{"n_layer": 13, "experts_per_token": 8, "activation": "reglu", "normalize_top_k": true, "router_noise": 0.3, "router_logit_norm": 1.0, "init_std_router": 0.00893, "lr_router": 0.000547, "norm_eps": 1e-05, "tie_embeddings": false, "beta1": 0.95, "beta2": 0.98, "batch_tokens": 131072, "steps": 3791}
Below are experts of layer 2 (counted from 0) of a mixture-of-experts language model. Rows are named router (the router's row for the expert), gate (a neuron's input weights, with its number), up (a neuron's input weights, with its number), down (a neuron's output weights, with its number) and show model dimensions 480-559. Each number is 500 + 50 x the weight over its row's rms, rounded and kept within 0 to 999. Numbers have three digits each.
After each expert's rows: a language model's description of what the expert responds to. This comes from a sample of Wikipedia text that the model never trained on.

# expert 10
router:512488451470493543621455499532558505598536465576551509438491545555580457471455562526491530606507537465507472510510472553418484439559499498482508432577549502559510447526536535412483435513501559447464528463556541485497531548533577474467556505
gate0:543470446469435533511505513476443456484469496483419496515528505452516506459471425585505498495574479515463485510531517442481482429520457483548543510573524468484436550574474463569529501545466569426481492439525532571375555457408618492512499391
up0:545462415604508457499519557451498523456504480558472590507485517516580521475494461534565545507607504438527468497540431518548485472503501488497552484446477369435423583562597498569526496544482444503543562423548489359400505445405562492486587416
down0:505469472494537585585395463564523447503424501513538540582503532493575482465459400443498429494570520570430515539551515468470465497491577489529485561485420530502537437580428483550474531538557530449427474542473502482500428427520510472546494523
gate1:548490482519480426508505558591454455520438562508555562586568494491473436440485470464521508489519401558456522430498498486574490594498506460658479482538554498505529481482435552524511592470481490486508461464454578411499539467581462468456588471
up1:493445451499505462488572492525594526466450476562559415510383503484506421451413479451486522531418514554474466382513499474512514581523464492473564495545440483512496536506474530584498523557451472482469521454434459410566529436473527436468470460
down1:586519499487483497531521419535431441405485584572552550471514491491483549452462541488450492465520479520424469498450505513512510409513447566551495468431459559431478529592490460559549493440441457598602458496452531421454545532520578615492503533
gate2:510536379604585481547509510593463462482472532442431507536525619530388437463483579543469425504484522536586525451547446559568480370512470457497480405432483588534489523490439472518424508602475483433480530455585554510500476599498442525474488513
up2:551527410602546501542523516589495471504455554502446525490572613472461389461469577519493480507514549538600564441536428537576492422511513501520454463437517649512523489536455483485483497563499480393464579427510549544531474576599497568449444482
down2:403486519570491594427515455476511459484517451552550588502481465500492578463522463530426494568425445539470506427482491445519545514555425496477501446600486524573485495566466526517428590468487480650469548512397497529488511540481524499507569393
gate3:492547395501455465564447510491634485448482488543493535545573520468520521489519527529487481455455544426430514523469480506505469515565477437559485439509530513509583510465488463551460449505554499467465599453513505512537524491502597466476536556
up3:565521499470449467591429533479559423451448512587523515477526567417545545497537491541490475452456543471473478507439508517512439410508462405535400459548496494471547482442483380536435459488531556447498531441524500514577536521515579433530528485
down3:483458531416398439550518442528495465417452511531482526574447497555519442394557544472461566532443471392445454458484497486518498596503510472518595509459443390462578494470478543476503518486457488525509447492479504492514564520525581481561554445
It responds to: Table cell separators. Pipe separators, minus signs and goal numbers in sports standings tables, plus table dividers (|---|), ampersands, and month names in release dates.

# expert 0
router:456504482554489574549524533493572434457601541457449458551535521501515516478399552578586545495459455448482575549591539474579533395567427509497506469505496525450500515499534463477579527524474585464534478414437482527511481541519561567532504467
gate0:526503547454454494595549540607498485621477510495526449575602471476487516401498485604429501564495507459534564449537522526421475416582459524592445446504569476499516566512478416525460497537514516438422613549529512469486465511466521419540468458
up0:482492472560493463480475545517476468508466552554542509505488546501476606569603417532591494522526500476472498461534439555517511580466495478564520481511451453534549491484534494440525541444581419525541532425554485419388560526542486602535511512
down0:436519440427546537642486507498469498569472444505540508500506530466523479619543502432465558543593529542448518571523531494542462488500486478428454448516446604392562445531429434582472418506540473498504441496504454513481389483553570543590481509
gate1:525443474501472476473504555602468491514412559499518556592554496487473435438474444462533524513527439547502514447507509513593470588442492441658499461522527491493551458475416513521500587465483492476499455445463577445530537487562444464502600480
up1:509428423474501525444573463528632513460482458592540382470416502478480404469426473468502531576430518551486506425498495482473479548493464469461537454505414479496513541485470541595522480553451477473475492471483473448571539455420498436473460497
down1:547508510499496530487491410537467458398484519578529583458522507519472588474416519482439508491541504509423473531456561531541491413511423576566472484428439526431504507602474474506526471465455451543575474512439555467432496516498482606508550522
gate2:501503363552519445552493490574499418472485472475475494469458581487467449508446535430486488504556491500528479534472416515554486393541485462581479431548531551566445494480453452453389501604460497430392500514573529465476480537489457436465418500
up2:560505442564588567599510536518521456528480504563490430463535625425506419487428586442464560476563494499497500421534428557565470481583593456587448448522602569573470452505464479475491440604440526451424614507468481512414513490569473474500447437
down2:347451544539560616433394515503436480488470536626559555608475504425500589507535529490447465598462458504462494521527506485555481416505417501468510580519460512564418543527504513525438629434506521584480567495457449542488485370501480453514606455
gate3:516563448427467505524400599448500433460439515497469527562493424561599500543495562464529489473388549474472510470503415506509545500612500454559429451456517442465471340500477453470502402487514587488408546510535519509529576503501491471503469528
up3:558557470458410443545470536356475443448402447499535536572514488493637470499461546431471465461451553529431577513524484485515553475604501459542459418493508453488458403461549409516429388547478629489422557438537520533510494539576636477531530492
down3:461420539483412415419535505470513590438404409477514459626391433368461448448509535498498548477452513358504498451538550509471488472503506512532598526426543522492540489516525504454470479439501549544436455515548566522490504498507549572610447460
It responds to: Clause-linking words. Connectives and verbs that introduce a following phrase or clause, such as as, which, named, stating, served as, plus empty table cells.

# expert 1
router:579562477574542496513420537523511503442508539472586504462581449522521488548450518458431473495459552573489433472515421455484500547491558417457473502525548537504530575387477486462445458587558558444491485472611588421497541480580492504391541560
gate0:539513545472466443460448528512450497526509539484508463532523515442566583460449413549512449488548556533490563458507507493413451438498461507571523571502487547509484501485457496509486472408531543453456598441567562525448522533431517460502546460
up0:544427524543486435579420585523450499499438472526518559494510487426470544487532479523513599502580566358463422509513446554562515589549481483557521447514363389475492513475604472551570542441525521489562521518547432426524488504498465523465518564
down0:514536523527565588621505476544529537583426471513578494515502531455546532576504513565444486540569564486390533557618599433576473513475548466500506569516477587530507440569476475503530455503476521484476428465509551471510478499510507483547429518
gate1:532442464510474487451498562596477500507438563499521562601552507489467452425480454453537529509518416545492511440505516508590449575424513439658507459519529490495545464489411519530499575469486493480491439452465582441513548477564448480490591472
up1:511442386507498521426571476507641523463496437571507401481411500473478429450434470483508535590384511562500495417504483464469457556482468477461545480490416484477511541481475545602528471548455453461476494444486450429554531471409509468474464505
down1:554485517472494523480487405525460457413475515567530598455534511513475586484434521491423509491535512500396473540466549541535481405524395560534472489394447516422515515585457454516519485472436444562589483517420555479441502512507486603511553526
gate2:538469469549536443552492442550574479493455559486496437478505551438486371496496496445543525545548449507520483486573464519455440440556521469558486423507503520562546496483507461526463458571460392367399562554579566550603538576544455562443422560
up2:517483485568547484530517504553560491502447564547536499520519593432553339525471533469502525529488490537508447448532445529538419466553561419532423431500473521543559492527458440507519468618472462454407576513478582538562539553623538551428413505
down2:397515571500492566481550447397485439442521501564562534534468475434402563541483528463477486503471542564495460472502496522505537462526500433428426524550517543462399518470455604528516460488510505617509530466424506580522580480502496532577607443
gate3:518513434545476514568417594449547428449430500476474547555558539509553454440546467467471506429540561441486532529451431471488540466491459463613464456506545479502503446428468421487425399471587534473468483520494456543521594494557509449525525597
up3:585529502549436486569441516477526397446437481564506562473512561491589501488523480471495527400492541457464552436492476485487485410523431411494447462453584452506463453476457383504435394515551575470479506554504448550519568467518585492531505499
down3:537465548484529480524455454493502515495454486529539464590425512554436531356517528513571595558416531425435488413545519480511485463466514556505529529490409543426530561579475535456503504578493521572432495487528539478534570491503474439573493422
It responds to: Closing quotes and brackets. Closing quotation marks, closing parentheses and brackets, plus commas and table pipes, often after titles or years, e.g. "Hey Joe", (5).

# expert 31
router:524482490444460571549526540492501494445518518457557443576496510566422487449491490574432553445563492492595580476492423435538530568535441478496495449534514512551481392537498492560520524535507612548439479575490532631511453478449396496518515441
gate0:479564511490407472527540542566459403536462557485528480519663500524539474384573470586537444494566536499427556498460506475431468460487484453494518591504479433565524456438444446554470509497517570333509562441547563520469511533493496483452456492
up0:511552487542440444497529548567490512514490552477546501527534504456499550532499537524492555537552506375435492461535504510541413569497419527496537511398506387469514575479504506575529524501525433487534557521520482482422513469509443569450517533
down0:455487430471579477525448515515425439495406430531483462569465532439556470486492401403456424452547488605432540516521490438453557504539503457456498433537474541463580471628400474479485493544496583532484469495525566405484464459418500502608491511
gate1:514460461522522490440460618576469467501405580453494585591592505437536465437476509481550490468521388556513473448519523482560440606395520499695535439489571484537540452499407542552479522487498460441546465425455568442514552514548450481499586452
up1:509433447477497523453590472537633502467483445580539387468421501498480412456408462454498537587413528553481493398512511485475476544507469477481519459481422460489498521490470523586515491556451488479470503487488473459555528470430499444478460504
down1:519501531507474550463470424488478465425476495558513602490559512497494585494459473486439527510483492506458462501458545522536483391535413576539488488434428520420517509569501467474565478460481433549601489515460575439434522533504491604534557494
gate2:497488425523574466599502521565514467509484531483465429476497552484486436524489521462508557539520465471581497462529438546487453380535492430567504460475468551597500509476500532520405488561466541444457562532564554470487465575453508478359427488
up2:591558421554569480537479528540542453524487550507504443475484562464498389447455546457469522509533520507543520478546433496570506508566654486546440462461515622527515459508439500457525477560498553432440539516527520466503497506609482499407445517
down2:448481516569563606559508447554426464410461479567572586617544467477451539525516485514460490552460529558506487464478468480531502444528445506424480503580449505539428521499526537536497582441469541560459497505409508536432441477382534531513532457
gate3:510529456533495508567431593484551408520435489475500561520491535540584492508572419461424505468479548452498499520514444455496513473512519443529433439518565533556473413438492477531462439452587513488480529488496457570482557556524533467533515592
up3:547531516519452482518443523460564371446441505543538580431529564512620490504507458455493483432452564499468532448481496478492474414564432432473421474499582453489479392486464399504439391508579597466474480522509448549519546499526566499550531504
down3:477420527498517429502456482507522529491461482536540462554481480566447496436478523459494591553425515412456435402526482491504498439498609502497536518440443472476552553549492540456481477523434577554430483509564466493569566497502495511567536406
It responds to: Hyphens and list dashes. Hyphens and dashes opening list items or joining word parts and ISBNs, plus capital initials after pipes or dashes, e.g. "- O", "wood-etching".

# expert 23
router:476448532577376518499477571521496434410515521354438472531458508541577537518475538529589599460468532544458424432532475455469505511556413462505415478527398540489461537509500533454531484520409548481505540565456492495394483451533616518478474555
gate0:520506559498436418532542563576406422531396496539482519521536433478523491402554489532550451549543518481426512496578445496507482462521498512516524538388442472588457437440479479490498481432511475421500592464548500562435489537435479524541456465
up0:470468477494481377479445597552513480486453488493466464536504509455547575530487462591464517552536505491473525487576448514584526559518545488503504482495449419510472487515576513559517548467549451484549594505526478524456486518527519529531506571
down0:574513545491526535517475527541401487458450540425530428479454571479484485463512442506463507481630530548435489543512603493595427471492502468541429525503434566541542420628422516492507477516530554474528516538498541449511458406472465487572517543
gate1:512463465520476468454452520637466480535446571469517584574542489483484413460489448464526521539508443545502511449514510511576452598436482441663481436517573509491536463470407508543507595452488472477513442451465582432488522446547432491498609473
up1:507431421487501518442568458535627510453499453570546386477418501470484399463425465468506532589429521546497503421506490479473471554494459467461525455494413483488503544480468543604515482553449475474471494470483473447562540449416499447477466494
down1:546500511495498520482492401535470460387469519576532572457516501513469584470424518481439513488527502506421469534467552539549494405511425578560475486419442520420503509591469474513531473458455462542591487521442556466444493512503492612517547519
gate2:478485383548592477569497528554548389460441497482533466470516589462453407518487548454474519506509489466540505491517431551516464421592493487576468393500531524560428473483492447517436444613465512474359462507579487451468480531434490472428413532
up2:589509502556604441556573546570602521465487534467492501510517598442524356443489492500506512472491511449557455467504426537511476524548609464571433463524549626532471521473504529423457466671466511472457595494463479521555497512588477527384451560
down2:416491539547526611543478567502407485395430512514553599541410415464459537586504543541458503524523467501427390476452555510509482459530465539377529472460519491442444507464487486551438542469416518544442597554424574550499437439450535446529585402
gate3:482492506518508495544464564531504396517438506421476576536485547460524461515587494464426538491488584417439487514520460495499515450545476482586443440501568504521531371455492501517438474512559553443470539535478471530520521566534555448528536509
up3:541484498543462458496425535464543404442423508520505541451518600533605546515482469429497470410440576481419524438490486456551481436550418380499475465473510478507518429467513435406469393510536592471502510496482450537544584482502557509547500481
down3:488433530517606461441440436490580542493422511551537459642497509476479452421473435494486588529471498479480450499577546478563526547528593504514524491475481469509523495536497547523461517497464512527436467496565529534507551433501446466535498426
It responds to: Common content verbs. Frequent verbs and participles after a noun or was, especially named, called, made, found, said, used, released.

# expert 53
router:529382482555452525575453512554470567409487454455509483501531537534458575484522488473433501522503531519549382454518529524503586461548417443501566446502487441450541482557537612487576442501518529513525411533568496540524507497489455567521586470
gate0:505480514512532405436510484506552439623508543511476514513540500475383491424510487599550556576613482487511542524550505494508394481537501516606457530505495528440404522479427478482478474515539568473484468511506408522388541536503478537534431425
up0:467556525483475440519467528532417584445525427503501425494485503470586552524457505519529498515463522434393441452520499472548498537461491512435568496447378477509499513534545430476544487516543453502555602465550504434440457444510493473512585581
down0:480590448444469555569540460581448468518451495507516466551496514560511413552533364450485459447587587525450513586546481560499459494421535420465473462510420561517544461551472442618485495492553548513487469586526504481529464543507527454518429535
gate1:527435469496474477458498569578453495513420576488513569599559486494457437436485449457540528512511427536507504452493513512607485585425503443676518456517533492514556472476422518519505582472496495460507453443456584449524534483560446470488597478
up1:505436429478507525443581468532645510468496441587545401471431501478498404471417465469507543569424514561489503419513498471470458550500474489468532464489406481486508543488476537603521484545445476476479503463476492441571528457425483451467455493
down1:542523510493508528480508413508492469398478523540535589461504514498475608475435514475438501493532499518410479527461562525577503414503427573554490484412464507407521510598476473506541470451449464558573485511443555459425501509492496609489557521
gate2:487464383619562468604539475541514477498483469472458461486452557529412417484432531488455511491481482540516527451550460570503517424609505402536480429537477536604523504480415512577397491513486512438394502512561601473550484524451484454413451541
up2:545475423604599460582545516521523499526458480487448451464474581503489383422454531475468491504496504516554555401541483522514475477572549442549473473461505553512524485541446542539499471517483483355407562521504555489541530507560528492416402526
down2:406480528545511595496467455513494464389524459573543535575461437459452575551489459472462446510456518429453511515481497483572470470544452435424443486556477468492478564479458519528502495472463463627502614534439461607551450525513532459509624476
gate3:540504449497430553501414582444510418505432491504497630534536564533554383464526484501496503468534568448471520546466428473525457535524457375529409495487605512511506396506476428486419437530570515508481496505505461541533532529476568448440497544
up3:551476516537445432517426545492583383433394529523523589493555539518603506429484466450516531446455575502496551455502507435528470514523399412454396433507532475486471426484471379493445460500539529599463472500512445558443540527512555453521482461
down3:427434590449507457512482502485531545458432531526518489512488487522452432434513514473417563497402498406440437430506472517576496451509552511462504487477418486405490593545495570338472504570478542551519452444591485494597538502537437557612518358
It responds to: Dashes and hyphens. En dashes in scores and ranges (6–1, 77–63), hyphens joining compounds and names (Al-Nassr, South-East), and prefixes like un, trans.

# expert 26
router:479417536462546575519421480515444417495536462549430514532582570480556547454597550527457462506474480487563542420559450515479501380389442533550560471493574468522580422545511404474505413480534565541571520451484597540470496435443551569504512439
gate0:519520576439441450490558526561464462572456498471466516502520451420536485468483438591540447482541523495433513429479598526393410485507486414528501558543540450482487495497417447571429531462494549367494558419508545489433534506485483454533437491
up0:504499481565477403512496537526489526481509497504518512544428498489491681506530447524513562563566514379482511467522498534559481597492457527538487474453426437499446538455580439549560550530549430542566551420528432430503499550506475523452571564
down0:570398492497498607536404506507512453513451425505507460551523512543506439526519468490488455559616544499385524527555509523586481488521522475594511547573462542587543489520495582445483451467473454383511532594453516364472482469526590479482444447
gate1:526468495505473491492506584580476483523428563518513543591579491513467445441485494461550539492478427550497501421484524515598466581451495482657506451515519503469570471474424512534487588477465481462489484461475560439565540488583454489518597499
up1:496427384471489502419574433551628504450480464548530430509386476470474427472432443460489520601483515538489513451516468468456491533487452434474537471494427466531480547491474545603540460553479497501462469462477487449510533448407491436482447482
down1:536487527488533527467465395546460476420497509602539584483547516491476613482413530447439539517525489492406496546457567512543498387491443555543482511444444517429522503591462481511543495463467437543594492538473571468445453519479497615514572535
gate2:542489394534504447546542454559559407490503549539494507554497573523430414489488503490460490503520440459546491478515471560471446402584459520579475395518436535549535476499437431521480512589489496455463504552579558434537476557460428453421387518
up2:568488411527559450497572485541540444486469582530510523530483625468482393481486502484502481453476448491545456420507411519521438429565533483532505413510486603492500499503418497453531477585439456453445565564513497418487527511544476478448408491
down2:403454557565544628466541393526455484447446459625503569579482449466479521512479457476457433469423479535462520453459526524525440489479474488421486497612479493500520516480473530397452571452416539595434545469420508569483442503413508478561547470
gate3:491532439520439517481402584491485463503489577508527514590549481494624449445515480494436570507447598417508500537465433427526532501523466483580489505452513479587462415448474422529453519495562482517506553540534492478509542549483475424544460535
up3:492531495466468559504480566419585443426498550522610537512545520522602534436528448487467538524420564459495497503466472432481493494495438482585519486461563407528433394537452413519406473503478582557511502544502407494527537458507458457551491493
down3:555415480513503476513522437501496573526412495506553545480478492575418528474442504544446555499439530517469354408454512460496475478424551531451523550454549390463478589565428516513537524524462559494439521492587415513599606492517500524599574493
It responds to: Main verbs after auxiliaries. Verbs and participles right after was, is, were or which, such as sold, began, released, made up, also, bought.

# expert 15
router:530431531556522495472539480507439458516490540548605483476462508421530497490477524422489505479494516595476454560488510518468500479498478459486509551441538498468464502492507482665561587500495479560493488532415529537453447417474488472479500498
gate0:508521519452445451551473546500417510539437546473538490557518464449568526397477394571571535445491523574525480503489494452433463507557441509547532538464546503529492475496439419567495456364531474444422514497463524548413473498431516459458437481
up0:512479513524507464526501546507451467487429550509532479576474496422547605463468437550548539455489551574533413539505467476485392578581426492518489557426508463458457512522481457550536524436561359496464439547469491534424467503469453498428547551
down0:519529536402467498573404498447553535537458465530585539507468514498504482453489433470414451520559471480538593591490492501539587458521524538476442465586522462520545388592469345522524505570496458605467524552506528512444419479508637485591474469
gate1:548446468513486484441470545600435510514482530483488589564515490484422436439502471483567522526498432509499490449511504530602449608437479451692452460522544529483559479453445530538498586446473500445492436441469569441475524475540419487500581486
up1:506447404508527531426564450526604507470519433562517416448381501468485411475449484489511523613399526536503513412505476490472455552482445478473505448512441501486532525497475542619524479541435482453481496456494475450514526453373463486463433489
down1:558533508517489512457485413498489432374462520527496598453532506546477588483432515489478499513506518510438477521444518548528505426497421556547487474461430533420510506568460493486558505466463475531564528548496552479409514528523525646547543510
gate2:500503411584581469595535523526547426478479502497512448505497577525457432532448534469497519455515482442556513513525443544493491410572505446520488425536488516577505547484445462513410479600471542492435529543529544482484495534504461440388424520
up2:506544444553599501571549510518555459469499535531518459468524593461484371515448569463520539414514532477550499467534463513521544497593569486521463492514473600493497498531455493536506495565462516392449602501455559467504520492608486488400437527
down2:368502531569512593462530453563447507421525465592554653554501423439482573520513497514508435599488486513447490468529572467534513494535427510353476471538458477523447538527533540536496555481464531620427591470405526577510453507452522467507571459
gate3:535510478540467505527430556496559404460438478507476576576551563543558495497545453452467507438501560458487505526510442490469488478579447439538434417501535457530479401446470456504448402494587520482488565502489478532513535525500530428534530591
up3:542479540507471470536451545472575383420471496545533575480551583517606476522526498480507490394486541501481541437503467498460482386565445422504424447465537428495467405477479419519421394524561601498488491496517452554493543515524573478543518473
down3:491439543490553420520437467470512532474442449509559469553492456547403504461486537466467567559404516448484465419479506488530508457490609502476507538427435503486588515564505546425516476502402605557399459520542518495580538506510488498567524444
It responds to: Single letters, list dashes. Single letters and word fragments at line or bracket starts, list dashes, and letters inside transcriptions, such as - M, (q), h.

# expert 32
router:498551447492489466495422473552569429397623530488442490445516561520492473443470548460558591544506503488441513457534483460495423512402485411434606430509461406481485491566544574432467594563459497489610450442507474439491444416568477462518527480
gate0:557549423447494435494555450613525498547494541468424534495534484465541500357516460553525468579549492552490469479471491535493509491488495541472508459595500476473510465542466455586417493518511571382423493492499478588451486522495485466512491436
up0:525487447565530383542460611512488509474555506453499508543531526471515611527530498572484517500483517469456539495472515532565444635519472506530490495520340436481470469509511509510594534516553418497525557563535582421553461525471546533556590614
down0:558515474420570554584466483508428558532398475524556513541463546517637636559485421487453435490514516553488542554589497455528524573462510486425502487469517554444559462539482520509451510365437573515445480527439501493464438475550580525499498459
gate1:517478468549504463432468519573463510488462528458513603589527520475464456464505458466538549504487433518496502425519498514589495590436484442647492460560529510499565493468443524505500574450498485446495446434477580465476527493534455495514590456
up1:514464404506521490390553452514606519471502444554519414464395499457478416492440483459495540606394519541487519396506486491452478561502458472471494454535420482493500551487465547603526485520466470447495473464489465465543516480400475494482451493
down1:532523514497475534460470406518498465393485529563520611463511481520476584490455519459447501496529483490440465528438505536526501408522425548588502474441453518428503513578499480511506481484457436539581481499458519474417510532512510618505535541
gate2:513478395584605440604502519574485445498470481470479446505480565496470378497465521447481497491509470510536486469522470560530460447603499442523509404526483486616488516480443415451413456642504500425418547549561551457509484549470458490387441527
up2:552507439542582476563539532542569474482474549545515484488530603448545363462446557464471524488520511525579496448527451501555490482558557497543455454479562600531530491561453478479507488628453505411460625549472549474483536482585481526407412490
down2:359495559584553594483483485506498455422519477605580597575454405459476556528538500462437442550467507505478504480477502469552458494558464500407515513564460502515446566538483495461457557438461534661448575489417508575504453465465514496486499460
gate3:548508463470488501562447490475541444546498458510473599505562509580643427515581502469496491428480606476521533517454476535420501502586512453533422459500576484505544511472426429521416448458483571486483521491529452567524535502492545456551473527
up3:571478548486474513528431478404591441438468497509510620449541522490604460511526507444515465408539617534493529451422498525468490386624441491508379464505627492502498446496468431479393417415561591511490531481484425549456496579502570493548469450
down3:520406545493425457471535484458499523485401519461578502465487398537455517478476508434461603551515514398503456461516474505523511433509575530428491454478474490484643567500533570482496437532464579458508504509597464447512552524493597576537534450
It responds to: Capital initials and do. Single capital letters or short name starts after a space or table bar (S, V, I, St, de), small numbers in cells, and the word do.

# expert 60
router:510394520532482531604516457556490524351496462488434471523554595518542498531514476555503554485464603404620592481532389461390548533569493436559450469503422475478478492531507478451508502510528548499602543568523439564554504589425485623480650411
gate0:484569520492408424490500524627463490554444491428495548513547477472489548366551455542495457518590524499490504388540519492456434398503434452540530506513556525497501551477480470543435437432503505399466526464508537555490472498472519484551434451
up0:500495454519546381505492565530457560479524504521508527515561529511505591595514528565517590541543485421441479541467478545524534563497509488556503466423422468507472522482541559509497559506585465517535507478551505416475516599519450550529531573
down0:459479521429547561575475484570460497552373439565525496526467555465616498501483434461470490546574535619384606556572517465568467498540503468528471541585483463513547415566438489480498446443494526510487513487522567458380395402503515532554511531
gate1:533453480530494465449497555614500485499412570495514574580548511461466455422505471475542523499539405565505484440524513523595471566437523488689519439523536510527536462502400525547506534464484467481510461442442579436517539481578439481487602456
up1:531461453491502541419565515568627460462446451570490409497457538443539412445424480511512515582385504533524444431504544464492430529491469508486572474460461491482499531465444525581493444563482438475517502476497484442562538478403513489470453479
down1:591493570433515506455475390528425484433460499577559586434475471534485563450419513494451476502541496541432472508485564571587470451484406499541477461448437539399518501606481484445536496430470508540632467490462535443459501481490448597541546514
gate2:539464417547565435577499500540547467474426498490490462483517559501480431533455554439479514500545516508551510471526447552457498419590520429518513435531444538549558504496492491492420487605499510426455456558510535455469504591481463429417440526
up2:543527416566578492566529528548548483421482557523490462485516619431508379530452554411512541450509518508618468436501431500507458422493604486532485422508539589492534457497506489467451485573440457424452596518481504499507572485574505504425426477
down2:325456589559560580516426418517458492438544466590531629562496479456405511518519500487464485538474483485491460432541532531501439485508443503389503534575470533512430553494484516528482647503479503586447560494434470532502466463372489509505533458
gate3:596480503504494503526462590486601373489444531568502526562594494581544456530553428427520532475442531399533546474505403507488534471546424420492440458440486498520462479429457499499500452447562459461457540492502456557575581492523558480499484610
up3:462469498519467578525404485515528440538459512478497529456475578454576545496524516474488535429539548592455483509522546497452459469506454467503399447544564402414515444484482432449450409497542481476438501509593431586616514542533572466500482593
down3:560347544452504464549450525545473433556518461563559470581485473498362484447480537504489498505392444448451477490488497538492462468454523539513475510539393549420553427572504518521520432527471557524462456451557504531516594537567578435601595476
It responds to: Dashes between numbers. Dashes, hyphens, slashes and colons that join numbers in records, scores, year spans and route lists, such as 0–4–1, 1966–2024, 4–4–2.

# expert 4
router:549563492556521518579402417584461526510548458468598464528482522403442505511557468455382492493492381532536404541474526575477489516551436423436490487544487481522503435520504566501538488526475541511463416469419548513446535533480524461509484524
gate0:545579521520410408495510478581463446571451498579439490488675455510512494408475473575476391505583468518415574499489504472498507433474486415463435500515498468516472504478511459559442527471504508382474543525558552570501527534477481484564430491
up0:448487523525526433558475525530466512495464519494509529559380524490468537537501463527585554554521576450483473545445493529495513612522549531452536514474382452499459542481526508541502619514555372567572557543477451451511444464458510506490581532
down0:583449503476484516604461476503478525490376451522517452543543550506566428534552412487484423438537556612455548572573572463514391476543456456461472484527546543578526457552446474522508489515561456450499452493513569549473421483515620485500493525
gate1:525458459521458487436493563562475491492434570487509573617530498515445442432479448460537532487534411544492505465504505503601466565453495450689517435526533496522530476474435518537491590465481519481492436458465591435523536490559420490492592489
up1:495458446456476503439551446523643508451483472569537414486376494498458372473431459451475532572454527542478504396499494482443498532519460470481511443489402481501472559465448537615481506538436527502440496477496495439541533483410451437475456519
down1:548524534481479540500482403529478468387471512574532578449526503516465575467428514491458483471551522499406472536479565529568493416499427553554477473415446512420503490597476472505521484460455439561566458501429564472420482502525499630513533535
gate2:544516443508580445600558546573521435468446462479463475469478614533493412478445535412471502476519489539604484510529469512474484416578479414517507412541470534625554459478445489491419466579438573449420502586537543435472518533479482479388445533
up2:551509450539599403587503519563557472479479553505472491507513571500554387495480547453518512466532554498556493427530441478526495485549592491584463474441520563495525482538481517485528459575447435386458611536495538496518511484586465499488463503
down2:414487554475431601510466456551480487431530480505601586585493481458443504549476477533476492554416515471503497447517512508542346499522468506411520451566400496495456524504484466534446567510514443639452555448415505545519441488485506466523519507
gate3:514490442534482496548409579495530431475453494510503573570555551528521472454543473481513507438493572463453541497477396490487546491529462400607476444495525486517483405435461421529423407499545547499497530445511464517518563503534528403531493549
up3:514462484511480465556447561496512403406462482537564575480582578439552469470542484483507499422462579485483515436468468486467524381536455350530439474501513450510503429502455440488439397526515626477507544426492456535490541485516544448551539481
down3:496386514506494517525397445499509558487413494497513475534455459624445490405467542472512604549422521393487442423572481538489560453471590444495564519415482482449552572485482564463496458492452593520461499534562487505556502504521499526585550397
It responds to: Word-start fragments. Single letters or short word-initial pieces like m, f, s, sp, un, often right after a hyphen or comma, e.g. cost-saving, Time-frame, zero.

# expert 14
router:522501498516500526542559516432510471540421527520555499479531513522537507532529494405521513497593511487547540510518458455489456470409503421557479524475488500519445537457569594383523547543505550533614537508532477555483518433485536530463518510
gate0:500494572473394405464506513561427458588460486531478493515541490576425518469480449600495581484498543549507584412487590455468486493523473497546490538455467453532463465491448489524461514486518645479429500486485516465422529515494546539535496471
up0:436476458572410368572530563453440575503496440525530455561567435542527525538500496578512544576551558510436469469469517509551482560492524459561526498480381436468482485511577526494507539488529532550567514476500485394466477505530456533500558503
down0:487561490530564484547503452487485449629444495512461503530463550470592552492436491441484430478519602588425446468531435506534498472515545497486542518535410515483533416577434529447481578486601553484472528447412458435546451524474492483532493523
gate1:514447404477453518443521548541492511473366567515527557554539453538509464411423484456569509506540456537453502541528582485584479560516472444652507449527497474529520503422420558460489621512546477468512492486429568499558583479613496440485536538
up1:484424379460456488472615481516629566460414493575543408472468451541511453390425477488539526548430553570492495483538561456497521535530511531511562477511426447504476554488453557547531530581489503450475530505468492505605604480488523409484488539
down1:580480522492529562497458396510510468401512486586509536462461509494414516478411514537455529443497471526443487553453552551531448446551532508605477491474475537458466550504469484465560481436443497554549482582460562504431577477520529589455538511
gate2:522511385566554466584515479521536425491473485495502446502500587493417413517450558473509467478515444516540531484543423563482493397535501427518474414494449535528541529487430456493415473596464523421399502521527507459471470518508502433413445545
up2:535507402561560447552559506524566466496436514539486454479551576451551380481459553454505520450525505537583501465544442511510498456543567466562466413457535598478530488498472504453493489581463488373423602535472521501503533475590493489415432526
down2:317489562550531612485478453508430465382532481603561595602459488498417547506511456496481472555443481495485499471479545490516461493575444453371521477550487535541463509542480482502423565461500493653448588532459504559494452502444559458540552434
gate3:554491483536470489541447531446602432494399454462461576524598507502511469546578481447445508404509567427499506553445496492464508456530531506567475500469568497500533393440477450535466473470511575424480578464511442535511557548514490440493522578
up3:567473540512429471478487533448590455500404449551542536518559563523599474517535476505478451415486543468461537507430438462485501468533548478490488524519573480539497379524487467562419458505497608492513439467496431544495523477524524452501484504
down3:484525515489500433526463519444470590501413521534467489563503510551470528456433501446468527524410525482488405434569477544474534458508515504535514465459466497459526535491444506493482490451414566578490490483554563474516583528511510454492488384
It responds to: Numbers in stat tables. Two-digit number tokens in table cells and lists of results, goals, scores and times, such as 36, 25, 45', 01.